config = dict(
    num_hidden_layers=13,
    n_experts=64,
    router_score='softmax',
    norm_eps=1e-06,
    learning_rate=0.00386,
    batch_tokens=[32768, 65536, 131072],
    max_seq_len=256,
    train_tokens=407200000,
)
Below are experts of layer 5 (counted from 0) of a mixture-of-experts language model. Rows are named router (the router's row for the expert), gate (a neuron's input weights, with its number), up (a neuron's input weights, with its number), down (a neuron's output weights, with its number) and show model dimensions 0-223. Each number is 500 + 40 x the weight over its row's rms, rounded and kept within 0 to 999. Numbers have three digits each.
After each expert's rows: "gets" lists some tokens that make up at least twice as much of what it gets as of all text; "comes before" lists some tokens at least twice as common just after its tokens as in all text. This comes from a sample of Wikipedia text that the model never trained on. Tokens count by the router's weight.

# expert 34
router:498474507523527444482459457516496535518535467436525508447476464487510567490512511484464508562446502506498516565444561449457509402433534597499510499513514432478555447459476474482474440491490546573562473423518477501542483438439411542390534431415542497502512521444552441511451482428464526461473527448534505474484502443489541512511452529499509532530521484534462456501547546473487509499484485500460520492500456492518522472452490517515473561478519503515484509574541484454528469522525457577444520489538488477433447517497523492496398526555501510484451563514454520529497402569522547482452557519469539529576454500484595468476495483489482454526519471570468495555483584516556560531476
gate0:520533564534439457481540576450528498470472440472526477437509503558484604542519473504486510572563467549507551454454523458445510503507515484512505477453487524481489478487432529482561417456466470481536512439466561514548488537513544471503526522538516438473467508473487484505514467471520475580417477504572517428539475479467479501466499521488511489524495523464540549521514533528472494471465465539512529471512524467545517431451459535533479517465467495573464521486517513527487466483413469566530524498438553415502483518567454524477453501474414446459412482519538497545529531561533461470446455485479487560456347439466483471554431547453518468493436422533500460541544511450537463483475
up0:478429471533494497470504524444515481516452501499438445437533490449521548485595394478479508414504593586456504492474548510479563481553497544496506503478465529456450501432496466479536470449534532464505511508502544456481467478516455525445510497577431456536490543495501509510562543516502478485517487520510466438499557514470471508533505509521506549572559532493527522512443494509561569543475489491507496452440480454431577503420455484489568505504542539533577482425455492539498454410474434538501552540554514512512487441519499504551491465482491525502487471530465522501460529569537503439523506476508448547535600491502494515548448486505544499524505578465519572649516495449536473536529
down0:445500520474458547471459518453496524471465405524496519513502472480458471501394494534516518509476483494558469503540457539545507518441428521471503533492488477573515497582585501558471553461487547456567477534476492554509524484620499472464443506446463545477542491533508503564558457463577531425467500413523546595520522532498506495527491506502505430430505506538490465509497508521497465500510497557522558499520433439563525531495441502470571501501581440477409501532492497481539508526504562542472521463469531481510467496453458554510464538545496462521536542569597595448548510529463553551522522459477518556560538500512525496467453533480479519497516477481577493495472431470463555511561
gets: "1", "2", "3", "rom", "act", "d"
comes before: "0", "9", "8", ":", "5", "7"

# expert 5
router:514424522500546474443476483532473535482545480546529576462505525482540512534439519472518461521531484550477494495448503488540505460448564555543462462484548462497552437476547477484484516422475496499538574504493527522448498448442419495455479477490540450488522532429499480455429500515471480522475535377539458511526497473531534501469449529528572461502597499506458456438544537512484443479530518539453459492516439449573495460521511451571409614494526472486490507571498477455541435534498450543471494512496486485470466471448449570559505487497504542477530594566456562473463418544539464510520543483466507574507466506562489492429512494568469466531538531533493544525495534548510461490535
gate3:536501543529546498544570511538504481518489489482532512501566550474420484485515487552474546473539468399485492500481517488556480413513541559494486476574529498488536484484525548582438417556497502530501486541482457557470448532536449455481543556453508581448493498490455419497502445496524559590557483475411536473512545562518502505443483472483484467464487537477520496584512455492561479400508496499472566490451508397497504528506530490439475556556418601487467486438498478488499578517521447571438465498443481482524500533482415553543489517511504475490494506543513470479474574430485544505479539565504538498435460461504483480494481533567528504512488473538492498432482536523462541493482
up3:508559497449506439490468465469499507503497422510507488501444473476442521478513503476479464486519407504511513548542419512545458499483523494520458491438473439470495501509469521447551480567563498542482451499508500487442536533519523484506462447515503563438599563442554509488489556479461469527404406476465490476494564525514451479487515456519471525494563434522519479380508505449487448450509529522502476519580494418505485567553460451500482414493595503462550526472505542415548462526456543539560539512442489546600545490534490560492511508457493466587501500443513533549544460462476504502448516508484469458484499473537537526531520504504516462501469476461512474502557625498491520535555
down3:601491457473474482528503506463496502485485519502552444447531476548487509510456452460459557450546553530367499563518466501511457524514530546428566493480474498533501424467558484452507501472563549538511501553476559501461471554524511518501454549527492590507476450470466563498486519499528551518459521484508529591535508473436524478451473634506545520539508470524530498438493557514488565484473510477525462486569501538492457509512438457552458528521506529560462477527540499504535488484488422506473540523483500497494490497429572551454487484534511502479564516477496501477505508497444504474575514505475486525569520568536435541517474611538513576453547573507475546551502394539491544462446
gets: "1", "2", "0", "3", "4", "5"
comes before: " |", "0", ".", "–", "5", "9"

# expert 30
router:568473539502503474514479514520476525526552396545463492415490528495506525563506444460502473536496496533507517513461529397579600540454517494573513439494555460568525448501510522427491564484473533539467472525520493609528486543503426470461579536522547529449528549473470461522527487540470513471445541432480433527539551479526538437531479508515574519497508500541469497505570536473493500500480504544445464542519463538478517437485457459501523578510464501467433488496491495452599504477477530557501471536468544528435452506466515548564483511498500549439465482545514510494472526464536463406509570524500541555541457453504476451424509467546464488537569477526485476496460499599464517535490
gate0:558490534491469501494492452537522486402533463522508564470465459457555524525575538527532493530537545512475503512464522495534495612481511474517509425530445495566479492573505485490590480547476427494402516515456468518563519538518506528521543515555491474426580447452515522448500492552507443484513496521492462545514527570558474492534465553501501560521522466558490582501476491485526486411511501558467530461528502504396523441457595521523516570566516503514516532522421510465490482576460500509550494552526492503510544588499503525498578574514504509479509555565502452470518442475420489508457564485484560456446540540477522479518438497524469553553564488509496523487524495450531519536543
up0:542495432458460480476481496545563452522582484508450477512499527527493430517413495474498517541447499493451523515481431538460461549434479466549453495485449499468523511483476524497444525591513538415521513533506473462589556395509562545491518518513498526493534510515493465473447580468473463502516461497515553468479450440494475549461501492527511505424501440552519579524505456519457534512474488527454524511451454409573506498449483544504491616526508494457505530435505509511422555494508546541492528527586495404519491449506453516547480510473488540428553578509555494547533515545522502497529512519484443527529528512540469471494478482518457476533553460535438434412525426466543533458509
down0:487557529461498472464544491541495489507478469503542537584482453473479548485534521490484452456585518553517508518453586439527518515520488483453525547485542470459539533409563518492579585422561455502426451546488481556490471521448458460511462469539506480517513550537515423427518537522467559527496499581451455465507546505464490421458472448567444488505483561554572539527552541498485502543474488482503502503518498514494482477549505553513441613481477501496500522601476586495528530524417477495454517429465451525532463495536527494473538537558573478465489522533474541464506545497530545480484423432519476542479499509560528490437438551434496552525464434479502495489477488528468505521513
gets: "ar", "ly", "8", "5", "4", "9"
comes before: " |", "–", ",", ")", ":", ";"

# expert 11
router:496475544545551557499513458518532537483465483469574503474452550486491558523518484507472489540469444593484408543479507453500535471466542496542459460481513518569539487451520497458423547429420482558503534446559484545499478461485468526485502433505511460471528518414483496476501436549478539516453552469534488503543507476551532465468436558551520520488495498535485462517556530460474495419487527536443438511516504544546555472505420445521481577470480466468500549526524473475540482464484438531452476483453464455441447514432539540577520566511483515479511509579417474470433487470557514460522557539550549551542504521529513413432538538492531431532506465530508481494386530503520524519556
gate0:449477489443528503526503453524474542530528562501507421472510528422452478474533509501501590576510525552509473467517480512481527530550488518525488606579406519464491462490536499477547462473449476516458566537431490496463475519551455461457554461490491467556526485526564480560491518436493510486532476439442517516427482502527440526503474517468503500519528461530464504550433482470471470510504454521525474461466463535527571494486525509434446463520500527498495539505451448521479469525454470466566460475549411542496436516443541533515503424460517493442574494534438514516545492490459519558490541445505493566455430542509480561544456533424365511513451524504576465526528462472483455487411
up0:471521526425465553560561545516489553444560526477535470462462508441558536483446476482518444489490490427553469446567506467475401491493502483474465464444579527460436536548432503435498466561503540436487501455508449455565509485526492526520543472495505557434513585521445436537556503441530500504505462536502493509465452501494489477495534535506487452589462577475458510565463516552524507531520562453527528475473430446482404448511507486452548527477425503464529436517511566535477514461480479500478556479474555480493518488492501462483533420466493461512493482450482446518562507547488420538509513498463409427484472535488538458479570519500514521532556434520551473506506521465492414505523
down0:488479592425515438552472468504594516586507479510529494554551510571526524535485540588544503539459469540455461525508455453475568486480487526489534576482491496511498485481472561575491529504582532500471437576514540468462501474529460503510497496513527524478523419440555529476483439474504448486481497536527510488513510501557484511506536561434503543481462511544472442476531562498525499478501513454500540490558540554460599554515482539528514610529457517537531472496493538529476478497492546471526555455511525502576496527458456487485506460488535548499496514585468577497478575567499588471516525554542467509434597468488488559488453530516529544434547506521569467542552431456465528453488
gets: "ed", " was", " is", "ing", "ated", " were"
comes before: " to", " in", " by", " a", " the", " on"

# expert 43
router:502412548586579493472495470527517533441507505515501499452469533439507544602508512509479503589479504584452471488456578474493539434416557491522482470437510461584527502471553465406506495405450531515526538489505480498477485481468471484448486515526506422487489532496427484432429473472466489492476585461590493522526527525523487482485498548499516513546517539502479446434497493418471442467474552542469487484489475478559520500530463433585442447468506489424440490506537444492548447532516478540500541534484508500465497494448524544558435522530485493482461538533449504481515510504518471467515561507533568531504461549531555477453507579578519443533501537577506558507498509509515498557522
gate0:513496523519476563561426470481518441448524444513486589403490394511430515482502481489480462536522483510519484492490515525494459492496497522438572514547510468530533503554474460513453523453453464532447564512457490510436510458476484494504463475535436517514527523520551430417470424518529509496493515497489506478519531485510488539575539463502490483500528508462558515542586457548431527453545536589485529541593417485511546507528496543470437486533460474390520431519452458494463480469542468581502550501454522560477482413450521493474375505496530474529479451530460501555527477483502522474533517472493492556523499446570506520489527453525511529581519479588433522540498514532490475531543
up0:475515466554494511510531490512425524497557417402479505521493406500508469476461436445465499526522481454551502494477494534492513508589478518473509537531509522485512614449415445508509513498562455424445429586478499514426558479514528479477581436550504497477604487511583542524485502460470483547444545468513541490484523504514532503515479491458477492461534468533541530481564499511479476511522538557477510546549444501535522529486394567459512459516557490528453511495522496473466427466432493546503518525501582471533564469479524498493521511529485527515511547501472534660503442568410522527540535490473514473482474501507512496502473510558501519549504559496480523530532565469521528534558
down0:506575477514583537498447492556491416448423499517474555513586484471531522542440418466531489530494476482561458477565495496515512519454517508474523494534537524478450490474536554545480459528553487429453497501478476486547513513557492485482478516468544529566495469499427462561508522521475482491430502544536572493557481500501502485511505571423554424490500423547428547502498504390515478476435457501509501529625460484481534530456512518432465489448510450428538536462486534521482510492528519507434468490507556558536545530458542499473542530510450529498563454548553506489497446500523513493548504467465479469532538444473553563548560524465466522407531572483475479488564520446531522428470
gets: " ", " .", " $", " early", " around", " '"
comes before: "1", "2", "3", "4", " |", "5"

# expert 4
router:504451525534549482461481480539510496429531530481517590460496576440496508554497459512497470471505455544489484463449529541500544483478543542529494455548548484555498489492559453373485478464416478555509527523499509470497615500471470497493480511528483463463511503483461545425496502522491500489471618463499461490529487475509528456464450510527538519509500530520500438475532540500386448495511522523476419539501441497536521412485450492587474530441500510493500546529547467479525474505517440506423537489479534444492533498421518511486506484508455523484551590516456502464467461536561511501522575526443564503513531545525534465389523547533482492505617474477501537474386504514558496502524
gate3:451500532491532590540487520511482591529488495461523490480524528478473518527578504496487510544471494492521513433508516549507441565522531495469517463491454471531418508466546518544520509451506465514516461515496554380503452486491476455449496541488554456469494564452487442510476548486482524518520452476511476604513506538503594519471480481491509447589409519469458547607463523485511463494486481457499532445483504500515517535422505535496443465497467514507508510497505456422451530508523495471541524493500572432450415521480466478562499449556467432453518435483503497473527549545483488439570479511467538464506439490507441560539458493481493488541588536477471444555504477453407558604554
up3:468490449479487558522480460513429511541497487468506491492477435482539546434464497532467483505490568467464516508522534452493557578516467469498435512464536475555489484518511481522513428477522516476416454547494418498518486493528482550477534416621489452518441512442561520507569581555500428524484518527496509485580609490522518561489426457471399490541539487528461496478553493444460491559490509571503545544459437483524476538513508454518578458460462494426522454487486540449591463524474514528513422537555536509474510498516469508483485455509442551568521492545484390542504467521528581488474486509510491465533495491473531498489426551487518487508506425469513516539456479492458467556477
down3:569554475508463384508453553509522503467533569416444480501498527564495481527481505449519538482466478493467520485518480478479421491498528531451488456495499496521533518531422540459523572542559533522491548526448485535491473492411517447500543527452560491536484490502446442469437480513439460596482479514533496438516468538495433503512433504482544460476442478522484460524474531498499602522496488517436521488537512431498496455451454453484450508565556472524487527524578447504483495499520542529515451455508480521549510520478511485445497454522496434543441437523475515448538488530539427532470583557492452558468508435530567373432466447560499508466499512519481568433510458542545502479506
gets: "0", "6", "3", "1", "5", "4"
comes before: " |", "0", "5", "6", "7", "4"

# expert 3
router:541411518511538435487491450529497539499476525433501599421408531486501555543476430481443482515438489526441484510466495464471511419486464608573507474474538393564506432431515470423527533503521550544530481483455448550460519524474487509430573489540461455477471534482476523467471450508454522514504598461569474517499511588500456467465465535486574566461547554551505477464542549477489465498491588549483492491512475444470549475499440449485479471464496482447457489496496435521535420505478481565476540546483476473475513563483593474544516513517482528469499457525512553493485462486527497529547522482547502518572460531528518492503520526551485461495538470516509498517479523572490528546494
gate0:509389523467538521544532503554468543428520498511509476502494474476482450495528555512458515501473489549479536479506475491477462442484465522579499468453444556534494494519553487504523483517494439448504417552456478561519517483440447488483490549518516557522521458518495534512471525442503486511468544506528513445516488516481544411531534497468532618480439452449489515484466529451522595473487569461467579489564525493487569576453475465500543443484477479496494458456502544537436562482438462526473524498479560483464499525483435525513479472407564530526495412501478512516434522535553550464497557532435534566508577490537525457476535457493528419498500479406467501436498509438489472392487
up0:506472485542425427445510482484538509586476548480466452474553531503498430589471566537504503447482414594520466515540507465539540503499539485402536467510518472484407574533450476496457476452470518571489487485451481482388497491532488508464480511428489498480491539527512495521470454508465516515515539517453557523516513487499528441543440512465512496484515516489475418547463536530511502474504464514446519409549509554555458501523572521504556512456495474481516466587453519449476521368553524472452503510510501537522479554442481512510560529509527481520558434487454461476485534486515476556493522483445428519499500525478465489470488528494438551508372548567503477552448451466474530511512
down0:524478487512506501499531532483462500547471497551538547502581603547427487554563474491558513496498457501505537402527537501476498460535571444531475500533512485512533467510478536489483572513521432494510450481543458493444574512460552494501550515485486576600395463478474522522527555517555537511590526479509467456543521475475466541566514471504421502557487527517469528438490497482535522562537520514524535454499489483567452502473560528439467503502520436495498510473466425618430436557539512513582566534552466523518510486548534490404488483483473556472462575506538502500528491511470508516485532509552475503568506504513539513508489504505504492546503473530493402499523622447511474543491
gets: " (", ";", " |", ":", " /", ","
comes before: " ", "1", "\n", "2", "born", "C"

# expert 60
router:577472514532555398484467484526504562496465489564513503476467510473503561508508495434444474509463520599475444514444514445496576495434506564550518439469558455496496488472516472454481491442475513554561465481522446559480478526539484466464555483486518393462502517484461477484451496504475532546475539445514436548521500505556522432481495537537520528462519508474455456452552506423471485442498507615486483484495483442540561446458409475485481512425460477442489514462532428476520470509506497564424520485461436406459484524507577514549447492480475510463443547506498545438491489488503459457517484467521506530565462507540522492491509606544513443507547513526480575495457529509535487546471
gate0:477511450494524529568517463500535555426485390518483474526519539517475504533548472539534519493503538492474506428470440470505425467509486448525483468494547508549508511511540494496538460553467535534511477518543468512466498480408480477516370495479476469475526488503484519551461551470558474534465473387461531456594552519513475595478503433412521458533512473534483479496530500510496446486492464508527508470536462512484469497548496472529440528496480519474427489493526488511561541478500571528545559487521529442529532525600485517499503560452503581494541532523443524507526535548494509499537411540509494442508484407439479470540541515436437424581407473519478476463486576510532465570503
up0:523484563445564464499493517501403474459533461568471533533460488589465516485437462550499472496528497451526499531502512492464460585517515514548500474490479509498479544486513489494473536539474471472505510515506467505456474493494462551555524590517510494439539489493454428452563535451479479465505486588505545470507561549474504472463410445456521522467543547514408461486493414444483544494442509488477500536511482516492515504417450476481433494508516483505585575488527491429535519517465469476423510488488524540500472616517469477479437505476592456458515473493510572567501487484523547465495434539568574510503585505542495533482472543569436543543490505525520472487528461535584523548414
down0:521460497486528530492548542488558515541455519447565528504551452427599515495543482505496555539457525539530547501477522497460475459488434442535536431489492518466520501498522493517439419520508531539465493523596512553436589545435456522496623493449438509511557462489504448518532443466511482479522476503483506509425503412564497538462486505525520466450440581475489463479536494577493473512438427399533483462586494494466544514499496487510482491558541427501530454538515553573484500515525572474510507482525458487491519552478514485484416489464462491451443536517446559446477479534511510462447445535543536515518481485531520503516447527537464478507481415490525507534564467498441519512428
gets: " of", " in", " the", " to", ":", " for"
comes before: " the", " ", " a", " his", " its", " an"

# expert 59
router:524428504525501433511454439556503560513539415491533501443491488387476532488444494469467479503417484490419462521518593496555530475493505512492469453522506504545539451409553451496548549458380576540531467417539476509498455483460509518504533530523564517441521530448426497517443475480467507488468478440589457536554513456522505468446485578495539536458543530569553471504577470476491463483467535533503472491547504468493525450505503510543465499448548528429418554497492477485524493514547475487468483526479501469461478485449546534589473556467462496528524520476468520454529479510589505451513522487512491475536418531563518499473512555500517462575522490526482495522503534539504591507521
gate0:482527509535513494504526454508500491580499468444553476490574524513469452469467547475465430487528485411472545459441406553477551543474532499580584578559465473487492468529474505407364493493475492482441466521538491524517506543479484507532492498464486460543516580518485565475485505584491453512516422515540485534438498514545532457541560522475485495475445512500489494490515511450530434505490460514523499496516540516445454463507476529444480513460496494461532459536537519478540507443502475533491472525475562577394460469493562521520508522525494556548540521468436548517494464557521534503547533563477486491456581498470472556575484513533477507461625513512433476541573507535502541467561
up0:481530465573531457543478470435462431529481473514533491519560523404439567517503444553459438514555529472460459501567527521525506484476523437553552499475463521517450490505482504539513504512583543527517497404503494498488507529485495448473504466511460493504593525466453477440550379492590488491484466524559496459481488465475500454484441502472512498504537557506507389553496496474488479497470522483490493508459497500511509490533490505448447442581449455487425545559505504498530483519527601546579523507487502486551557412477516535464560460508572539574500580539490444469435465515518535490495440470464506491469436483568584466498533513501466479489513552440562496538458530453501459474510
down0:490484509455452501499436458570502480470431569452544448516434491492505496554474470550515523506457512493446491535587482483475473499578472472519429517545484507552521432464395458501533525475442518479497472410505460437491425512395569493510523522501469526449485492504457549456542494466473506487579445486530461572541572560451503550480533484523509496453490477474535510497507543458511563542516531547569497524521516550430471493537527402524506529490487518593539535483538484555550468553587512459527504531478504536553495575556523479492463455448549543600550484448518502507486484554536530540448481451486517479464490597481467507405517487526500484508505483449467495544514522541500524513534
gets: "\n", ")", "ic", "er", "ian", "an"
comes before: "-", "\n", "|", " and", "ist", " ("

# expert 23
router:513497496481523533459465461505565536491494531493570507434446528501542530525539454442516454499509499606482400547434532465534536440453542558523472495539516490516481440434540496450473484443479482529514535516496473487491468454472443533488500473528501429501524502404527468449505462528432588488498542467546472506518527500538506445465475541519513548488502444501472432448504555462476493415499503549459407490534516535567538458480470485509484522488557431424483599527537466473542442511512449499497508506459400449423510528474499495540454518550499478456528517568443524506472478498567506485499538483506533582546474509603533465448518554521526451540473546547489509483402500494555463539523
gate0:454473515526486560423426469534478475526467454557518458472528517466420517512496513455492457537514554582543421587533536475481534533454514443492438521498536438521507515524504510447561460468571504516510539499530479466468392510440524454460504410492452386476465582523532481447565506448536529513526472565499512494485454478457481546517473542543484568488526541475457545467484412462446518507489602534536441446520487498469484498461480522492481466545487462473521485508472479503517518459471539580511568555480500546500479448501553491498497494557461507505564555503454546567467494479482502586523445457494544520488583565564480477508484514538513578496451573492492476491537473510454518517527
up0:520499563523486488538514611491453468467513444450547512490587528562521444470554525577428561476567491421463555504416483457480450494497510572502516513452524477494440558486526483543453443522495547484535465495491506455441543596437532569540500518492465533490416478439465499469488517505503511469550485506423503505545516451514545459495478498503459418493455580507491519548548388523555568510495533524533533492446474483536526533469560532542474467493523504535457497579494500481460555482465511475437533560487544492504461434485500482494482546417501528534538542460522547510499495469480518532444493593512493488533425516489501521430489413503561495500528483465538497560527520527532468444524
down0:509420470474462502578479563511473560601467500447528475548515554474485460473550530465517561504510528503496500556482579414639501574457508496527455516536435516495527511478431442521536475496486442495488506499488497519530430478542545489475515465467485538552446495519461493547521490482500516490487510473398480536511482484457435459516573473528464424552515471386481448507541505485485481494445465476578495494465521527496467463495548538531519517543496512588514462438489448470499439475575485520557461487508574458517516603454495498474472514459440531457547493499559480498533481555551499487503500437474449562493568488499455456494515567519470498509515506500467526541504560498527488512382
gets: " to", "ed", "ing", " out", " was", " re"
comes before: " the", "ed", " a", " to", "ing", " be"

# expert 62
router:531440577539552438488476470501486561457525500534506566418453490530504501506456509458442477553455509517437488531456571468539526504498573583472493448497513477567502482508525474469488495468431570468597493473502502468506470387504427565463519495492492425481558562461503485430493473451476531461483531405518435539535479473479533470501493502490557552477518479516565474478510525493518478496489535486480417466476477463521500456489478491515473485529539495494470542547510489454522480491452486548492492504474499399411500480492491535514438479504501521434464440506458570520466405575501453517498530514524491562551471588496564469434560539534516477528483432530493510587444602515489518517497
gate0:571530470586494535460433505537586487503431518548490528534489487449500520469574522552472472492510455475474514507504517535536429499524549551417564518554476517499459473547525519519438487489491496501444496536547495469524552559498387531565510542522510468467470555514485532536493458462496486468527544476572574523422554587468519500474474539553523464514521415523524519519512464478448544516410497481511537525471572424466499463501470488469555505490516494454513494531461546483450468444569536545567514496404456450525448517512475449530493518578465514530486519474502561581508501470555490527496543443402532464519490470601481522501450517506491496476513492396472544516478480448468470499484
up0:523483487422486484519503510501451485482544466454502419539496586474504558424403493459524526435449541560518466555567499487494471536483441524500499442543530523444531502523487485464491547518484516489539431424495555496459477510500497408448494489478590510520520430513471554540537559574451523496515511495490531483467485502463513436524452448545447565515473528484528438507441542507519456486531494459492506491457552436456533473479529497476612498543418525501482436515481489385462587416458540457493475467493542539520482529486551547528538535496455492492508452537481522482533493555476542445479620533483489482518534515515470466549530505518548452493474524540504457530502389517488485531545
down0:525498582520553477468529484469465497533499452478507500489508523472506475605502443468572525536559482480535480482510504462496497437540502431495532572475526466447544464503542564541511583438555455498519475578494513510448497480549511551492506477473465541516526546482515522516530484502533446494479528531496528534480486505540501551486602553529542519567429533431470604520562487460547454526531456484481441568501474497492503561490524497558526488512534459456550505530481529488579461560518414599490438481420482477477530505533518526429613536513475553520441554563436521530449483537460488532539452533506599550490467498468457491534534444518522464512487498470481464589526509450496519490530
gets: "\n", "S", "A", "R", "M", "P"
comes before: "==", "===", "The", "In", "=", "|"

# expert 33
router:578461489538529462513508504543533515502503460435477560481414532465591529483486464480369464557464487527452506491516545418445511463469541521562563511408545549535521493481515435473537499492464498524529528475479509550494511444503474477440546498459451493467495520489476450452420411483518501502454501441566487539507494551516544503489495526503548511493508544537459477422500573552404468506525518567436437481576479533511606454434464504523513552470461458438487484520500412451532473488483489593456507507467535512441471536456502519530510429511502453465485491494521474499518470520504479490495539524452532444530495499555471496475480507545500411459519527535472477467399528515470550522476
gate0:472551476471474501475463481576534530468592475456473518483532439462553477429520468511453539545473480569481523533521543457542538484428547537574543432489477501560476533474475479424424531477498497532484519531465524537465498508516446545446534481484488547486511431494474503451513518541512429506509426501486491523580464531592523464570513472487511496491468545499453456425476526454490505454541497470532532553523532488467588466562513436416460581491443479531507486509470499477584546516484430469475423514486517497474443540576525500535385459497468550476540421486496456421586575555531548558468497512451500472501458513567507510528538502439533491516516521497527508471494508520484464512518
up0:453537508485502398482532540514522543470470495442434501521533439497514476465516461461503479531483558560529503514523526449557546498494495525455507463472473510447435512536529526600535528423563539539487529535520506515576468436478504514484435468519478473514514462497461450483498491481475493476523558454503522541439503493490463423490420503460516391432545455497505514556557559508547484483466497473522476465510548520472543487519424549531508450501542561498495479403424494555575502484499560456519499509362385501467507575532551539489453508512492527519503399483504546491483462525484418518473527448455527422480570516514493449532488486483501460529496536532512479464531541551509428515482
down0:539513511539547489509511432448451485523548457535549564463336479487510479554487491487458501467558528563435533552428551542513534488453522495488500462588471469509528467485454502451431475523449455426518547505476503494508477535541521504524466563463552480527486547491453470504454521595521486556514415551526498525424442497479539479480491500492594512551574467526528491469519498489433501504481498476472522538507474500413465487560529529486503517494532457521480528590508511535429487579456494510457511424568523496557541448435460505493455562498518495485485508529451453519508524473482525493556536502528475462454477512511601506516494470538546545464561527512441521574422514516519514476570
gets: "\"", ")", "ate", "as", "es", "re"
comes before: " |", " (", " of", "\"", " is", "ady"

# expert 2
router:511485509515528447493480492563562513466514417537550485464476528470537539590474473443495465553473473549485494516459526497453536462431534550546507472455559445524557461534538492448493542450442537548527497493552457565473444508487447466458504463520552453432485535456497429445494499446493519444467567433555440529521543432529533425501467531551519518463578551500454497515488499489485457423513502500465474511462429484474529455478457471573478547462455510503484567543547443467550482495529551489456517536462476539489495469445419532519462470501480527435470488537462583518441451543536499477468538530470500548521469520511545460461505519512513434580554468578498470535412564509512528503575
gate0:508521491486540520486440472482575514528449521513446459472532486491482496479536502566556490498468542453436493552578487486569477522502494566482477530532515426520521402497530435493449540530477469485485551539449470502547485596461525473545399577483432530498460483485456546513493508444490475503474488449486567421511570545567491456519507538466492478516512538473513507549592564525471476517483532496511553516557494506566534581491480495483468454576459494482490495599503464505516487509427532473438489522512506490508444488487488491408463493465569433502464555427403541500520458454506494487508442530434407582501539460505476487502457561491471421527495501502438470465502526485550525491534
up0:512507476500487504465569503453512455470550501462459433475448491450522486472502507524442466520476516456449492481416474464479494477532496397561523545525507539473548457472469372505568495527509489526472569549484518503497520537568543492546574384417532505418491494495481475536494527521523561526516532464521489533471422516467474563529517485517546471516493514474517473554483529449480480504550538494517521537497534514497506497524520508457433547493537497450492615417420466542542563530479476498538500494478525489545548487429488475457491545488424504486553584525491531533501483543492457411562520442503542455553461630513520485456507449509479518515535434451541449469486527487523472553540
down0:501443534516484551565444449451500507457538488541469432476528568496512433506488542463565461548581539526468466489465497547614510461547553515429474594499512469475471549435517479476488466549469539511496548511500516459488465570507525461511539554477442492430523504514455518523487534541568572500442422468423513565476535501556516516546532552509488390432475481492534497516557525444470557488461502551457477483516446525468494506475503457497515463510494470475516538503451454542497526534529468464496498534557490469468452466539521479423490509407470419479455498451506566510461469482499511482467423481430474483561439552488563479458506548436465552551514490502457478496488527446554482432474
gets: "0", "9", "8", "1", "7", "6"
comes before: "0", "9", "8", "1", "7", "2"

# expert 56
router:580431514524558475501468507478506565448505513499521520486475570434489574505519518483497477486474490539447491549473561486490537481501574512477491500502567493518470454432572452475465531439503554498550554492509490523476509492474459454544517543512524434533481523469403462494442489504484516437473548408519469523518509473511525470463494532468536477408487459548490520493536567461470515464444492529491425501530485467539555405532427525531423553463471520432513468533457460442491466450500473518426548547499486497342426518485525536503503507513468481411514460463490511476423488498532512469517549472484547524496461509592537508495580568532550471544514535466469527482465560495457533501442
gate0:524463492469435433488470529477449535435428499519482534573492491450497531577535431536509556537503502533441468544464498542475518522502547511485556423531530523497453473481511476471585547537493542470530526492487482461496522496442527453486525504430509504493486445504494566534472547476449364477437411426517483484473524502576439456551525472493525532494496510546509492534523523518497527455492531455537497512477509523472546486450452529550509512542517491554470446433492487499491578378463456521525496515493520526533408488479503472450516591487451389511461464523537550568580498509505571530501527482498503538495524545434514429479495490481564536536549470558454472490491513455483551557435
up0:570519494505492472466479477522492564552510505492436559479513534588460497532513501563469496564513431514481466475483519519480527513472486488433487402567563527566480497420490486503557479505483449437532469525456486524553416499492563499455575537545446473508412486467514554555569557490468510466550452494523475525477498520535465463557533509473568482515497562488489495433525593517544555492495514493452529472522507462507490504541511524475451439487489514536559508472513497493489454433436515508457531523509440494452547547418577474480497491490602473525538498427508610588524514531564482523538535493520452530504456517376478456508486495491464454531520580518500547501552486495446531496523
down0:456478532473540492514476442536478478516473513485499486478475467527492556475599499419485496445554546469479538468467514503474507370394490455479509492541471473516525484539497524544509495479465527477482499563538479459517538445561433497539481454497479562453505573610477483434536560504474480520537475520486570529421415459556505491453479544543526493513406453510512474525536483571490526483489553472479568493502488547518501556582481500470571473499543459500501500515464565577491590492483501515465416471509588446505527518534415476497435463471489513489485491488519445492524455445386482532492538569527512484599519478492517493527543439472482481500474493534514488493530500561540505484552
gets: "\n", " —", " by", "|---|---|---|---", "k", " Rep"
comes before: "|", "\n", "-", "|---|---|---|---", "|---|---|---|---|", "|---|---|---|"